Below are experts of layer 6 (counted from 0) of a mixture-of-experts language model. Rows are named gate (a neuron's input weights, with its number), up (a neuron's input weights, with its number) and show model dimensions 0-127. Each number is 200 + 20 x the weight over its row's rms, rounded and kept within 0 to 999.
Before each expert's rows: a language model's description of what the expert responds to. This comes from a sample of Wikipedia text that the model never trained on.

# expert 35
It responds to: First pieces of split words, especially im in implant and immune, plus Har, Hy, Del in species lists and foreign names.
gate0,192,196,229,181,184,195,203,232,175,218,198,214,184,217,220,180,179,202,237,176,200,192,163,189,219,208,195,168,183,199,204,232,196,226,230,223,210,177,173,225,202,181,218,212,208,203,201,205,187,178,220,197,189,220,166,247,216,184,195,204,198,214,213,187,186,217,170,220,226,198,166,172,214,182,221,189,206,240,193,203,203,224,216,252,203,199,208,199,200,190,182,201,187,200,187,231,241,209,168,175,179,190,202,174,183,179,161,195,202,215,188,219,240,196,205,234,221,218,202,185,219,205,213,186,231,229,225,166
up0,215,197,172,200,203,198,211,181,218,190,195,204,204,202,179,226,217,197,194,213,208,197,235,231,184,171,200,211,227,192,189,162,197,186,172,186,172,204,187,164,181,215,166,173,198,207,167,190,185,212,172,192,195,179,226,176,196,228,207,179,207,191,205,197,184,197,226,210,164,229,221,215,173,232,201,202,203,153,219,208,213,189,190,195,198,174,207,203,225,221,224,220,190,189,186,188,157,194,239,243,213,208,200,197,224,222,239,196,179,186,224,212,204,203,193,148,204,200,200,185,196,163,177,189,200,144,189,225

# expert 62
It responds to: Number pieces and units after digits in measurements, money and tables, like million, billion, km, mi, ft, trailing 0 and 00.
gate0,186,184,206,168,223,203,202,220,232,177,237,189,174,191,219,232,240,214,203,209,233,217,207,199,235,225,210,218,195,196,236,201,200,212,236,206,214,200,243,202,202,179,207,216,185,196,202,216,225,216,186,185,233,255,219,195,138,194,229,165,214,203,191,163,185,180,177,212,201,205,210,224,205,177,178,181,193,195,185,206,212,174,187,197,191,195,213,203,223,206,185,192,244,201,218,200,204,201,184,222,210,225,212,212,182,204,177,198,183,208,231,189,217,223,180,223,180,189,190,227,176,164,206,173,215,205,190,201
up0,161,201,203,185,196,201,207,196,197,177,188,202,209,211,214,211,207,216,166,216,200,237,185,237,234,215,222,223,167,184,218,223,184,189,235,244,219,244,213,190,203,191,198,228,191,202,194,202,201,215,208,215,210,213,214,177,140,169,213,177,217,192,224,171,223,198,171,159,192,182,175,225,205,209,175,190,186,205,224,212,187,173,163,172,185,192,196,208,209,206,215,166,233,176,212,184,200,181,200,189,217,232,179,213,205,209,181,211,198,217,213,183,223,197,239,187,185,166,206,176,217,206,231,196,191,203,180,210

# expert 21
It responds to: Single capital letters or short capitalized pieces beginning surnames and foreign words, like Z(immern), M(urchadh), B(unning), L(acerda).
gate0,198,202,140,214,232,187,204,183,201,179,219,198,204,179,216,209,204,185,190,198,229,204,211,220,193,186,166,231,213,144,203,167,182,227,181,207,176,190,203,184,192,202,169,213,215,223,212,207,184,203,212,202,179,232,182,233,188,231,217,214,217,196,185,216,191,171,172,215,174,194,207,150,183,213,201,200,222,225,210,198,206,183,210,203,205,215,208,208,201,197,238,207,185,185,190,154,216,197,175,208,187,166,216,171,180,180,215,193,183,244,178,165,211,180,200,199,176,191,197,170,196,175,201,191,230,166,198,178
up0,214,186,248,176,179,220,175,186,215,218,177,190,219,224,198,231,208,234,202,188,188,219,214,194,225,198,222,192,198,238,215,210,197,153,201,166,225,187,233,195,212,171,246,167,157,188,205,211,215,213,198,195,208,164,173,153,222,175,200,197,192,194,231,193,203,248,209,206,219,227,209,241,221,197,191,205,170,191,186,196,202,208,161,207,203,199,207,193,195,171,152,211,182,220,183,203,199,204,221,193,212,220,202,196,186,217,215,223,204,171,208,223,209,205,219,220,198,196,200,209,216,220,202,202,176,202,224,200

# expert 16
It responds to: Last two digits of years after 19/20 (1997, 2009), plus ordinals like first, second, fourth, and numbers in tables.
gate0,200,167,191,191,177,192,213,232,259,178,210,185,185,185,214,184,181,189,189,186,211,217,183,207,162,192,211,168,219,175,200,218,198,224,201,184,179,181,228,207,199,159,174,181,206,198,172,230,220,212,167,215,222,196,221,216,195,212,204,153,210,181,202,224,177,199,206,220,187,199,232,211,165,195,182,201,180,215,212,208,176,198,190,223,203,221,231,228,218,210,177,203,232,197,182,165,193,208,160,226,221,188,185,197,203,196,209,172,218,174,221,189,194,203,200,201,166,175,201,204,202,208,187,193,240,153,190,175
up0,178,190,226,189,215,175,202,187,171,203,199,191,216,197,197,205,221,160,172,194,230,210,211,196,204,209,188,229,159,217,208,196,217,157,183,194,206,239,178,206,165,202,231,195,209,195,196,205,212,197,226,156,183,182,179,214,222,241,239,221,216,196,213,204,199,202,177,222,205,197,175,215,222,222,201,191,209,213,200,209,171,213,215,206,147,147,197,195,216,233,207,202,168,190,202,193,179,244,219,196,213,209,179,212,198,164,206,204,227,219,162,207,171,208,187,189,225,190,176,212,215,232,220,180,204,205,197,206